config = dict(
    n_experts=64,
    d_shared_expert=0,
    balance_loss=0.000488,
    n_groups=4,
    init_std_router=0.00744,
    qk_norm=False,
    init='normal',
    schedule='wsd',
    decay_fraction=1.0,
    steps=6484,
)
Below are experts of layer 3 (counted from 0) of a mixture-of-experts language model. Rows are named up (a neuron's input weights, with its number), down (a neuron's output weights, with its number) and show model dimensions 0-255. Each number is 128 + 24 x the weight over its row's rms, rounded and kept within 0 to 255. Numbers have three digits each.
Before each expert's rows: a language model's description of what the expert responds to; "mostly gets" lists some tokens that are sent to it at least half of the time. This comes from a sample of Wikipedia text that the model never trained on.

# expert 2
It responds to: Punctuation in prose. Opening parentheses, full stops, colons, dashes, semicolons and quotation marks in running prose, e.g. Arena (named…, recounted:, family.
mostly gets: " (\"", "—", "\".", ".\"", " “", " "
up8:128142171154133127158131127116114169136129106094153109111172153158120085185137092161105114125152096152107139099147129132090144120114074113122161142133120116118095142116136160104138109158128106107155125131149124134099119123178144139118121150149121143133140121168137126133129135109121129082151139168142100177091113138147105132091148102125113165112130136107143125137147135132125097134133134134139111188098147118128123136156123150119155143116121146109078106115090156133125086119171160139128166144108175181161134112098119187139112115146164148114104128122110124185126096109129126177152133127130162148122149161106121095142110118179100131076121175142127130129166117145137142119076123162128131144120120122104074134132101136113134163119110138109146148150141152098093130100124105
down8:099114198124171081120118149083116158121097118080137143138074117120162097136155105128144132126146126137127119119116148126168147146151116168154138129100151169125120167161116136160095094142169108158134122108179113139113147130138108146105134114108129151158163188135166125120116128120114171124132147094084115141122114130145101110145118120149158123148148121106140156132069136106149149160107083142101104085170149108142123110130109114127133112148121157104126104132121135120080181131102136122112125161108119083129093157088144138132119132118070169097094159079150145090117132087086155135128139115147131112089154131136135148138081159143142114124127135103115119111125132144086131133177121144135122154129121085070138115110114110117152148112113095100128133133128128134139088149143096

# expert 13
It responds to: Prepositions of time/place. Prepositions opening a time or place phrase, mostly in, also at, during, under, for, often sentence-initial as in "In 1937".
mostly gets: "In", " In", " in", " during", " under", " For"
up0:083153139117131122148117155167101106143153170124106108113084108099105141083150137128142158157124152186198156139115115090137122076163132101049169120168150122113107144092116176113136115140101135140090118139143132127131135087131118103158120124133096133101104086134126149138138064122124143129137144084184152129107126133136130133118094136142143163159126136114130138129123127112122151126138126143092153122140145137130134109154155149154157098087116117117133129122126115157126086130119090166145119118167145167119120125130112113140153157082105103141134113130108129135135131118187104138182109129140143108122123136094108109172127219139129107103099122121097122119143138136113149114077156148102143083166128138180123154114136123140147103137072121105168119134120110147091134100089138
down0:114139162124073103104134122104109134131070139112119134144134146143131115132160150151129103139136127158100162155127119156130151126113127141136121152180127162139141108138159213165163117113109121117093126101105144145108105117109093126139113129145095120163130142127161113108127139123167167136122130125198154113054123112152111094171143131129098126083119090135123120127133104109093101157125101109086135107141121092105146123093184130114134132109154153150170134127179127127151153096137135168097091179107116118133121123158127130139157130137106168157171140112109127144146143098113157157183147114148088123155101131154123152165170122127140140142137133102075133115108134131121144121126132123142124148112123136143100127094116104122085107132100133142139143120111076125160118144118100

# expert 19
It responds to: Commas and list joins. Commas, including ")," and ",", after names, places and clauses, plus linking words like from, and, but, such, like.
mostly gets: "),", "\",", ",", "',", " from", ",\""
up1:118066099196137152143130122121110136120116116102125092099135104154111117116144146112139165138130111116140154086119099149109142139171105157114118099136140137119149134141080133121151135125093103144164161085144120087115150112135144194148147132129121140117110161106145115110131112089134120140161103109130138097173166138132101125112141127099132146102130122153116126090134112117103121122122175113148152142109161104149129100091122143102120099154131075166158107136152121155134135112155118161134088082140068152098171152121134125135123156144165114149116151162127168123130113145138114155147132161110090146169085115113140157100109125127210130103125166132126123156170189119124132111128113150162107132119082147112141062090150118168119130127138121154135148098130165145131133115113137
down1:128104113132134136104107118096132116169133105098131132117064087152116120120156146169161107126174150166109096103101170135170076097140169168105123132137149195157156131126139119171154086119131090117152144140077115156156165127145119077094163117143153118147164145144148119133131125155107096153135122106144143157117154084115161161141121115128140166167133140174126171093115115121108142144098121134116163127078114162119121106159129100136174092149152163120135134122088115144131117095126127125127101142111139144141164135136160147145150120113115123142119140100100083128133126117138133099118138120128151118092093110138118128137159079126132156180117137139181167138099120119108182111210124095141135148137090125150147117137086113088136148142164142113088130130083115176129145115123103

# expert 31
It responds to: Music release vocabulary. Words and punctuation in articles on albums, songs and charts, such as music, album, Billboard, critical, plus chart-table cells and dashes.
mostly gets: " music", " song", " chart", " songs", " album", " Billboard"
up0:078106114125168119131130134066119145118097154172135148075125181109162161118142142115130138175143133173109134127207130110121127156114150136123116133130133111155139120100139164143101131128145135122126121151161147121142145149164117120099150156152097103104127177095151140134131100107155112143132123126094126151103101142118081139117101122119110142115088145122136106129119134079131106181088115129124117115107099140152130139140155130133144123153117139136097120099137151120118169138134084146120121120206115117161138175138076082106098134108122106141097154106120122132150113122161121121132140126129129116151159172146150143153131140105115175146134143086112123126120132130156169128110133143145133094076149132106151154126137116161137118106152153141148132105152112134144147133115091
down0:180191152135117146100148084132140118125138146128081151132129131154100101132155121170111137142093124133140128133091142124130139109131118142149126108103149174108125144097119163123144125148104158131106122128166137090109138097104127108135104105126109138150132144087143131157173136142119159121152130184166098125114151136122182147152123147107133136094164106164172109130100124119096115105157101106155104121117127150140145130110127102088162117141156154156135121128086154151119100199152114159113086166122145110139125102131100136149094104109141083102121124129192095143183119159152095121134181085098153107097091149116134055113141096162138142116146170126095097159135097129126103107125099148116131106103100120140143126123122138110144128134169104113099146184109128110133115118120138

# expert 1
It responds to: Determiners before nouns. Articles and determiners opening a noun phrase, mostly after prepositions, such as the, a, its, this, plus list-item dashes after "See also".
mostly gets: " the", " its", "The", " largest", " another", " this"
up7:116110087126121122145133128098167147140132138058108147138113132176145108111122144134124137135143135141103086104118112133121098122192127112152101087097159132124121137160066161154125082130138125151101103153050136069123134098122116088126125129130182156160159128126116125147136125162140117151118146153174114099182132125164132123086141139171135116133143154103143119124131132125161118141122129087137159163129141092146134093111108164132103127132095100100128130114103093168152122154100108155136103102090085118125127111127085143115140123123144095128141143124127104104121099124134123126127093059133132088146140121150083145106184107108153137153146090107111096116081146114128190133124132153112151170128120141153084141095092148123142136152143128127103176121138110119131103101105120
down7:146117128158116149121136123135099125108131148132147116103098095138170140144100132157129116127137091132119117160145114153126131154126101148122154174130123144129113090194158158142146151104144090105138130095103144161132128134129147130164105166114119132130109113142107172147126143154134088158118151102136134135129100153127157121146136170149148133134163173121167153131104096147164122153087140137138134152145125123149154151111121149140111154120123104102112139118174113130138105130153135101161126151145131101157115130098131101164110136179070141101157168165104157169142147101134136098137167111113098090158152107097108111125094167114143098128103141136095176125097159134135154111146118186174089160133126116106152155103090159135135101133146137122148149117102108099184156141129095

# expert 20
It responds to: Agent prepositions, census stats. The prepositions by and with after verbs (survived by, attended by, work with), plus percent signs and nouns in census demographics, ISBNs, election swings.
mostly gets: " with", " by", " With", " 978", " alongside", " ISBN"
up8:151187118142113116156141138128143137123133096105118163133133100097095121129118144099135139107101156107121137120131154131120152099107163116116165152095148133130082130130129191112128109095117119109113115150096124131082147106173169146123126117157195109129126141126115168128133095130156122146142110121151141128165115136150165118146124125143104157110133111119130126113132112158123128112113144141137091128125088134103135169098128133122145123126122151084082117173115157171122098156171106072127127138104136100131077198149101082148128143126125156170076093138121124111100112118152175139141140104132078105131136111128070148138141101167181114121112131091158111096132120171163109125085124154117110166185076105134128098141066094145135140142140142137137111098139120122144156148129162
down8:091123137147126127153155136143141131127119184124135131164087155153174106127128102131178155141151094140127101189118090131145108155160183095123129136151103151113122108167094110154139177132164152143150090150152094110113136148100121087124099133159131150115118099125118108170204131141094101076128130139121130123184166116107127110127129173127171108126098090122101136126121155136123129158148132126174149120141149130124121119131148134078110116130139127119119150128094107091134151126119118092135151158095182107102112107147107143152094118119115127138178089116134130154147119146136139139141128167137144143095132137159177108089147170107120136119141050122119096112122110127134102144119135087129141120124152121124147179095114139143144140105120162118162119141116134115108108124120158

# expert 43
It responds to: Sports competition terms. Football and sports words and table cells, such as League, Cup, FC, DF, MF, season, plus score-table separators.
mostly gets: " FC", " League", " DF", " Cup", " FW", " MF"
up1:134181138140130124086126163147145155138133120129125148131154130112159118141148121154142112103126138133116126152123123094111162141125115134168081161145160110140139190107101084117108063140113133137155135169096106133125131147100126115133096097089133121149158115092155126135127125131158111140117115106145127170133131122142117116119114160135117161125095173162108098115152130101121115119135114204104067097167163131114137118120124149126124106095142170104123131163125140102100157157105118117098129115094099091116153138116105134159121103159134184144080157125088173157132159136142114149101137163108060152168154139131111114143159121113105105155086114159108132157091124063095159172126098118138119166120163175172124121120152089142111119101107103115182140133103107145124162149176129
down1:112111113165133095158125138118171131072140102107137112118135136155099083108119073122152155156142094119122126106147142133143134126123132114130137129145159171130124113102118095121141125097109109165154089094129133156116111182117142095109099094144110096150126103087155147163143150129080169146137103149119125167100130168088104101093146111122123115099178082141118112118149166130109132097165142168137123142118098117096135144138122134177110124139142142163119119133116124096155142159128116132173135171112130119121118148137162106087108136153104086161126118161167138108146122068117109103192155116113164127131093147154163133085106134092084127112131129147122110139114149133120152123155136162121123135164125126115082091146155127145156135165158119131103134127108102107138153124151117

# expert 47
It responds to: Narrative common nouns. Common nouns, possessives and adjectives in plot summaries and prose, such as time, life, their, Democratic, often after "a" or "and".
mostly gets: " Country", " Liberal", " Democratic", " life", " Earth", " good"
up1:109156117120131100125098117157090128145101171123150104084135154122146144140140143132083150134117111096134132161134066177097153122145096112114123133132109132143137181115122132118115121128137155163149135141135194124121128133157143152152125136161162150148173159119100117075113120125149092126158140159142114172140122116152103129118125135125092124139138161157127145138104133116115155098136138152089136135132107116134119151127137130116126093193178123102119124128138110147147149185128157147096150163111093098113162127104148213161122118147125109149138110129126164122122153067098144100095126180136080104136111112169139125097109088118142108182109151119115144092139111132117135158097111130147130120127094119116133154091122109109141122111123124137146130101107102156118103119144136
down1:120102136120100143129117115138149122110083047107123117110107171092161117074105141116143142133113143120110127137151147076131117134114127147117166146128120107128116128114153119134112134109129108150135080154110137108124080122112117130130131129121092138094155124137120087100137131156121115145128117129136095129124129114132123178162085122141153172093161139166158146114168136109114110130139126122096148136133140137151102148160143139136099098163160114140120127129110095173111077119164084113097143130136095088123119087116134147171103091163099147157084188131130167170123125147192128132132153097141133150107162123113121143094131146122070142169142083146112120128143163165137168151133132145139123126143128089138142169154101105137119173153155145109104110084102134109101109120151145

# expert 39
It responds to: Capital letter acronyms. Single capital letters and capitalized pieces beginning acronyms, codes and all-caps words, often after a bracket or hyphen, such as PS(BR), PR(L), CO, IS.
mostly gets: "W", "M", "T", "D", "K", "L"
up1:150127136101090093135100171142070140121128117152146178103140134125120112124121104170137150169062131155095152115122103098103154187139126136133143098151156109148103109151125104093124126109132102115112107119130106157157141129129081110150116168133103169104121114143147117096100152096114111174144149113135156171118138133058129154119128133111122136152164134155109090179136049127153107105127122123154131059118109116146098108129103078112155116175093144119113110114112144150118092140133146137109127097108105157155127146129135123106123151159145157098131120142162089143127130139161115122104135122120132120199140150102152134135125121102099114186126118135116106121177156161140131111132121159146147114137129117168097122152113099107141099121111083089097137126146124180114138137180112
down1:128120128118109105105110119142160085134111100175131124144154140108139147122120120163128131094130137133105140122113120122140154101095162127154139133120169100135118101180134121069140113112098165100152080101143138113137139104143117096126094135136129119144085103108121141076104143119138168147094144095142123100119145144160129136122101102090131126179105166103142116162092121111148142123147096166089124131133148106124085131072157090111132112151112092142133137142132102154097104131128102114096183113137110176138133144156120141105134095145146112124119124168164149118077101149173129140113083105143105149146131113143157133124096124152148122121123130128139075085120128183104144144133144155119152088166104145155155095155112118133134093140098112144166149145119137106151171171131148

# expert 50
It responds to: List bullet hyphens. Hyphens opening list or infobox lines such as taxonomy clades, cast lists and airport data, plus commas separating authors or labels.
mostly gets: ".,", " Phylum", " Clade", " ·", "-", " Ford"
up1:119108091130118131124105082138096139155114153138160136099097127165089103129110147122119165131118121115110098144133087103105105096119176100075089140083093145125106131133116186079120121115066165136141125169133167141127146124124141141126117145130160184104079150101121136120119144102133149126123143094134140152146151126107123138122180148103141104125147117150069140075133126090117177096121134115125212109155127143111154175143105141162144102149125110133122111096126108136142120115133121140120158124138111165146114172132098150119129115157154097128148123145131135124110087153126104135139103139131110170120140113162137124088088141110107134167121099115123145135163152121127131131087136134163170095132125111193130105159126069098131143146153114147115109131121176147120113164117122
down1:094141123080125142192136088157146158148081131127125138070123144130140172137112154133127138171167116148108132124156161121110175131105083105123104132099119125127112122160134109134163105130088134124134130083167073108133106118102133092094156135148123104093137142139116122103132084117086107126073107099137114140145129120160147150130106155095092150113154138173124086128142139136079077139060123166134149101119143168123107169107137156134115172106112131139122103159131138133103138127162118101141155122128123089116182099125156125106105148155106125140114154131141119133134112133109121088143132122106158126177129145135128110099110112120135155130105161107110194125125121147136128065150123132156107155177138137137143124134140150109151150119151146115151113163134109118142121112166148

# expert 48
It responds to: Table pipes and list hyphens. Line-initial table pipes and list dashes, hyphens joining name parts like Munro-Parry or Jean-Julien, plus as and particles de, la, der.
mostly gets: "|", " de", "-", " la", " As", " del"
up0:124139157111164108155118132078107144090151120162124132124135112115152129154105138149122096102107095076138118121148107127152110127115155109109167109144135144112141121123129132118108155143157152126116107125109075187101121141103149158097173109111149095152111117127076112183144122118142104167200081130094127148104160130112092111148062135146152193136094105120098113187127103132134096144139114179087151139107104144121159176173154147141126092100135114111128135151150114156130170119132132080117111098154125110126078092120118123128163100121113123100111127130104178100115127128128151090138120159156134126152113160102140129131123112145146121132128139133133126074154137161140108134135126113142116157114117162116154149125138051155093139139091111155101071123137120112094192086117148
down0:132142119129103133165152122157093162123094156102188088082167125137110134072144107097130141149123157104148163146101131123086098130095106142127129122119093120116153154116125120120114096170154086130112151149091138108135139145113118121094162119126075094142155172152163111082139133100106089133126158114132129138152128109120182126148133153080117084165155143107124142140123124132136121098124157140121069128122140117100054105090166114153162124160149164135153136187135121168086116129155084147102114136124140124120155107121122111129073144102134118155132118146122161110161175122145132147151101106148130085152111165150143102129107089124091106082123115117117119106117135132145157135134128093111083158140098112123118079116150135130176140138166141145142142169116111113142176151100138

# expert 26
It responds to: Numbers in tables. Digits and small numbers in statistics tables, climate rows, sports scores and election results, often after a pipe or minus sign: −3, 8–27, 0.
mostly gets: " Votes", " JPL", " 0", " ±%", " −", " Pts"
up2:120123139109164100102119122146117125154144136155157129092106121131097182113097109098105121127112111164100119119079101140143164135119118091082151156119099113092137174090164092090136117130097109151111152070074150109152163124152125138136153129150115124104101108111133085119110126093126120147120120140090122108117114132149099163130131124117096108163163098106100160099118080080126182110176114103139103102131191119116132166085131117121122143131089193151114091169113151174160112144121122158101120111125118127088156108179123122137134138092137135114130130150119127122099150114142094193146131152125117166124160102148128156112120153159091130113124129122161127149109141136142116117157128157091185150138079107100087141125150151112156148127112136139133123106122132148152142148107207
down2:090186116142129120072106099144126102137120086127067112150139131144155162121136149101128134113130161122132086129181112173125138096075161124141103126096104130102153151119088125086094111129123103127111164131130119143129172111152160157116144081109138156111172143134115145094116152117129136143135146099097137113142141163162137160119099129146126115113131112104161129125138124112178170096133115168101109148148110189102089131085142124153148118135090147083118100117124119127117148107108142160123144140170129129169115135124178137107118129121090132152145128151116124103145152131128126152194103140102115115101166122101136129091094096159114132147133146129150095149097118160122152111121132073123141132098109111134140144126123128104111122066144137119147127141104159123068142118136148

# expert 3
It responds to: Nationality and public adjectives. Determiners and modifiers opening noun phrases, such as the, other, key, and adjectives like British, Indian, local, public, military.
mostly gets: " British", " local", " public", " human", " military", " Public"
up2:135084171115109153154134139119165098163120128130185172138158153119128113137143121116152111134129121145109164139147052113132132121140145083130164140117076137092155144139126128096158143129139171124127143105128189163129132164099106121138142162153083125097120106126112084111105098082133162127151086148077111101091111080144149089131104118138121133097127163109102057128107144105134088149131102150146147138118112175115121169172134134115142131148108129140122096090120147163157166130110137142121157135169125121126154102143119136130133130129143134087106116170137114105129126145122118154152138105110125130116145151144147130138142163130101124106137138145137094137097140122112158116105131186095109122078096129138097179115123153118118140134141139155167078112133124088164125141105133
down2:107096118110121115120167159126130137131123090091080096125158135126160112144134110138162117106146146104104133100136130135149083103159133169092109140142122168119124161181121136151156171149136140170162102181161142156080120134109140151141079072163137137131098072109106115156170132137098113099152116130183120141150104126134144088125154092133125107119159085139170095114158150153160104131114153128091141164140131130140141113161116196073149128148152116115155136135140097147109121119192128125119105157091130095122160098107106100100141083113119081128117154143163156086157115160110088107133145125132156134157137136153141125115108150099124147164117135129126122146155098143138044147120125110147142120117136117153121124134117118150097165142097132150123121116119090120113086126159086

# expert 55
It responds to: Line starts and building descriptions. Line breaks and starts of lines, plus words from architecture descriptions, such as roof, glass, windows, stone, and counts like two, four.
mostly gets: " roof", " glass", " featuring", " showing", " windows", " three"
up0:112150093136152122125087132131149164154099145106097107087086092096136148121151152166108143121147099108128113115184116151135197161142102142151104117160123123184141148136140100092092116120132140119142143157109151137110051126152129114130147116122149103161135112118108155133113134167132158132119157147110177134130115147140106097156149146148108127136110122137122100085125171101113222147113112107127135132139132120107137113146128149142160092133147116153160144140141118109142141110160104138137120122114124122142100102143116166172111144098133088128173119115132130134101099114140137098152087084114100117175108132169126140128139127089106126138127119090115108133131082128139159114122144095104080110109164118120101114109145160141123106113136128144097153144157128097135106117094102
down0:103130129156121101152102138092120157141082124137141126113151108130113155119171163087091123147138177116099135117179146144130137119164143149169098130154106160150193131107130150115152094104168179097121135128126058126140117168149118147142115142135141164112140126079086127113134077124183147174129158146098159103139139166194131121116125122149127188121142106089125132112121162167118135168143147081141133107126141129139131135153132091112136125133119133102132134149118121130110121116157164108117099128157151125103109108139127121141120118138150122099156101151142125147118129146085125099121159145111103103153110148103129115113145149087139154093113134108102128115120133090140135129126135133146081148156086138150124110128100122092119095077100115089138121132159140099168093122107132

# expert 8
It responds to: Sports career text. Words in sports biographies and season reports, especially verbs and nouns after he or the season: scored, won, loan, yards, tackles, deal.
mostly gets: "loan", " scored", " Giants", " yards", " finished", " won"
up0:149187136143119079101148191132153101084171076087122153126129140142145107162146132173136080170138175138113168166111127180165136139159101100112180110111135126137120128102136111131082127111109112150138092132100137139060126153118165114163126114112123123150095153114152112110143122141125089099156155155109169156154126144119106092148106126123174161104127122160140117134137122133120127069116105090135126142070114108121120135103159148145124151140102118161109127127108084109103109115166093149098107128108121115076148106142081137144138146135113136127096144120117122105133134101134085146127114097119145133104132113183096132123169127124152153097120152113130135097100080156167153142114157108127145082085106120127130192125135074105141136095137137117125101119160109125149129164141146
down0:121093125127147067113171137114103154131154100088125143123133100070107105139091082158120141125102112119095143145093150105131106152117097145173113124119104089111125129112151134084156124085130154106126143143186135151129088107161098111143153144110132109125114090104112179137125154114127142138126123168172125121085164179106100115140145143133093145129157118108117160132171115108114135114112157120138133129148143131147142103090131129131122124072136132128175049143105151123102125133103174150117116105144106155109141116106109142098122130104111133124095152163128115171130160146100140126130138151140123123171120155107117153149137160138111112100090136080129095108152147164155096122162138114134150115169110141117130142121163133179147178107106144145161121140139115125104120117160146

# expert 0
It responds to: Years and place names. Four-digit years after in, commas or parentheses in citations, careers and tables, such as 2015, 1916, 2021, plus place-name parts like York, Kingdom.
mostly gets: " 2019", " 2015", " 2013", " York", " 2012", " 2017"
up1:118134136153104170147174128072180099129152156102159149111132167113094110114112110126126138166137127045125145154111145173141109153148126121156119127157090143086112165111152117146145138153115106117168096104099128120119165107123126132066137117118128124125161104124118113120140114115098137051124116156150162134148123133086140130118119145127118139142134147126070101134125140139084130110181119142157148158121097159138147154127144122166138134130190121151140065104158156129120113124095114110102147141129117126133123138141159070120128153156107122094110117146133160105147133146113128166111139146157145116167085140121131134103100163110145120120120137096095081131154150150088105136154131151122146063138121157086127126138153089139077081153118135155157100142149115137160165140126147
down1:146109142159103109118079130153102155139123109091101104114136111160148143115148090180068100137139084145144125153129113132132127144077124092107125156113162091122147081112129143144112132161163149189108125145124145138141102154131182153119153128124089109132125135156145133121148121121093133113165162138105135112137140106125134097097111111108146148141132115117173139117129133148132129177110148157129090138114113143083158127126143112141165141112117090075111166087128122140133112124096142140155121142110156137118169129140108147127138153120135166157131146132125135110131119102143149072123136097113124090118139114143102127153110136118132180130140140173160153115133122114099105126172118102118155151167143114152110120097067171148140154126097156093099135086135158125150096136157090